Experts of a small language model: 45.9M parameters.
Below are experts of layer 2 (counted from 0) of a mixture-of-experts language model. Rows are named router (the router's row for the expert), gate (a neuron's input weights, with its number), up (a neuron's input weights, with its number), down (a neuron's output weights, with its number) and show model dimensions 256-319. Each number is 128 + 24 x the weight over its row's rms, rounded and kept within 0 to 255.
After each expert's rows: a language model's description of what the expert responds to; "gets" lists some tokens that make up at least twice as much of what it gets as of all text. This comes from a sample of Wikipedia text that the model never trained on. Tokens count by the router's weight.

# expert 15
router [145 138 101 148 122 113 158 129  77 128  97 119 159  96 139 133 121  89 159 115  96 112 122  93 141 166 171 131 159 130  68 127 112 130 166 139 149 109 159  97 114 143 123  83 173 156 127  96 103 138 140  83 104 137 160 130 135 164 115  94 104 103 129 103]
gate0 [173 105 126 108 115 126 148 109 141 121 122 124 219 118 144 121 158 120 155 151 109 127 113 108 109 117 120 152  72 106 122 149 131 126 137 116 133 116 142  92 157 122  79 185 138 153 117 150 119 112 107 127 156 167 133 131 158 117 118 119 121 143 166 136]
up0 [103 113 117 168 153 129 138 131 133 135 101 128 142 151 113 108 130 183 113 113 118 137 105 140 112 116 149 130 113  86 106 112 116  78 146 155 136 121  94 150 136 126 120 179 153 132 175 176 128 155 135 101 137 124 133 103  85 150 181 161  79  76 151 120]
down0 [148 145 140 125 132 165 137 148  99  97 112 114 148  73 147 139  85 108 103 104 129 153 122 114 123 116 161 129 121  92 148 130 135 159 103 147 131 164  83  88 110 158 152 142 141 103 129 114 115 131 109 139 134  96 124 148 161 129 124 162 131 100 122 128]
Description: Inflectional and derivational endings (-ing, -s, -ed, -ation), completed words like dep-ends, and unit nouns like feet, km, years.
gets: "ing", "s", "es", "ed", "ation", "ive"

# expert 17
router [140 163 126 139 160 125 112 115  99 148 138 119 118 147 120 126 160 150 113 130 133 126  95 126 145 105 130 102  71 116  96 123  95 105 149 118 126 109 112 155 126 151 137 135 104 135 139  84 104  67  94 134 140  99  92 115 142  85 157 156  95 143 113 158]
gate0 [127 124 112 117 119 123 121 130 146  92 108 159 179  99 134 114 152 147 117 111 167 109 165 103 146 135 116 127 187 139  94  91  98 131 168 137 109  95 159 155 127 163 130 189 139 130 130 123 130 135 118 142 111 104  88 133 141 130 146 126 119 119 123  75]
up0 [160  95 121 142  71 110 141 173 145  96 188  86 119 129 151  96 141  59 114  80 130 139 113 160 115 112 155 148 171 121 134 150 135 116 117 126  91 105 161 148 130 118 124 152 100 131 144 139 119 113 138 133 130 169 153 147 112 106 134  90 136 149 143 146]
down0 [167  93 175 144 154 103 123 139  99 130  93 124 188 146 147 118 139 126 123  82  93 101 137 125 144 135 125 132 138 145 145 147 154 147 161 125  79 110 120 134 107 127 122 113 120 122 115 123 131 152 171 156 128 142 138 132 119  97 136  88 108 121 166 157]
Description: Sentence-final periods and the closing == or === of section headings, usually just before a line break, as in Dakota., 1998., LKL===.
gets: ".", "==", "===", " =", ").", "s."

# expert 29
router [104 132 185 115 147 114 158 107 165 104 118 144 147 104 144 112 116 141 102 117  88 138 172 179 109 101 147 133 162 139 127 141 105 144 125 120 136 166 114 162 123 105  81 139 171 173 142 139 135 145 152 162 135  88 156 150 140 126 141 130 103 144 130 117]
gate0 [114 112 165 154 158 142 170 114 150  99 133 167 205 133 122 110 114 151 143 106 142 128 140 134 125 109  92  91 100 104  70 204 112 174 102 119 124 158 152 123 158 137  91  86 177 103 134 122 104 178 104 149 111 124 118 132 133 123 146  89 133 119 112  96]
up0 [152 143 116  69 180 151 147 150 147 133 148  76 108 148 119 132 141 133 172 103 134 126 156 128 131 145 104 133  86 140 135  74 145 149  85 129 127 140 143 131 116 147  95 107 126 138 129 102 167 121 113 124 115 104 118 124 151 146 156 155  83 158 100 177]
down0 [108 127 112 164 116 150 159 137 120 145 121 129 141 150 129  98  89 130 117 136 136 111  94 109  92  96 135 113 121 155 131 147 105 116 126 136 101 100 125 134 150 158 111 157 136  95 196  86 120 150 125 122 135 138 122 119 113 177 140 119 136 102  99 131]
Description: Short pieces and digits at the start of words or cells, often after an opening parenthesis or quote, such as O-as-is, (as, L-ives, 2.
gets: "2", "as", "c", "an", "h", "0"

# expert 18
router [116  75 116  85 126 144 133 110 114 159 118 146  91 113 127 128 139 140 100 107 109 112 138 112 134 125 165 129 106 171 163 117 102  96 175 132 107 120  98 143 149 136 124 136 183 123 112 104 121  96 114 143  58 142 144  99  84 128 116 143 121 131 197 127]
gate0 [ 97 117  99  92 119 125 111 164  89 133 136 105 132 100 147 134 101 154 107 137 113 125 133 150 142 102 137  92 154 139 141 151 139 116 127 106 122 167  87 136 102  99 141  86 166  75 131 146 134 134 113 134 133 166 129 138 123 161 120 162 157 135 151 114]
up0 [139 148 123  82 154 111 130 136 130 135 127 147 140 193 112 147 133  96 144 104 137  99 120 161 177 143 155  89 148 130 164 153 129 163 103 159 139 145  72 157 123 133 141  97 127 180 125 124 124  87 140 103 131 135 162 124 117 146 143 130 163 127 118 131]
down0 [110 116 107  96 127 176  96 133 143 124 107 139 124 131 141 110  91 144 102 111  94 122 134 112 142 117 193 104 152 123  87 133 139 151 144 109 115 135 117 120 112 123 110 151 125 107 161 151 125 125 135 150 143  92 112 132 149 149 100 120 134 118 142 128]
Description: Short syllable pieces like ar, el, al, esp. after M (M-ar-itime, M-ar-vel), plus titles like Royal, Dr.
gets: "ar", "l", "an", "el", "or", "al"

# expert 28
router [141 115 119 134 137 117  96 188 113 126 157  80 132 131 143 132 132 137 163 127 144 159 115 133 125  94  78 159 119  80 123  98 148 125 146 148 124 151 117 139 146 167 126 138 105  97 118  92 157 106 128 139 120 156 120 119 114 139 128 164 109 118 144 148]
gate0 [129  99 156 112 133 166 125 165  91 168 164 129 150 153 142 107 133 158 130 161 108 133 166 120 119  97 146 133 128  75 137 156  73 121 154 116 136 104 164 161 128 102 124 130 118  84  88 141 165 121 152 116  93 131 144 124 153 105 112 155 153 108 158 104]
up0 [146 114 158 119 116 117 158 165 109 120 149 159 123 118 111 128 151 105 137 121 105 131 150 147 113 128 165 113 147 129 148 130 121 124 111 136 119 155 122  97 120 143 135 125 126 119 103 151 114 113 132 112  99 141  79 149 143 146 115 175 182  92 146 183]
down0 [152 130 116 103 133 133  96  99 154 157 144 162 123 102 122 120 111 104 136 129  59 161 150 125 149 134 121 148 137 140 146  83 129 168 121 121  88 124 107 140 118 123 131 137 116  98 146 120 108 114 135  97 129 104 123 101 132 143 153 103 160 144 107 164]
Description: In and of, often joined to a capital, before place or institution names, as in village in Louny, Municipality of Britannia, University of.
gets: " in", " of", " of the", " in ", " L", " in the"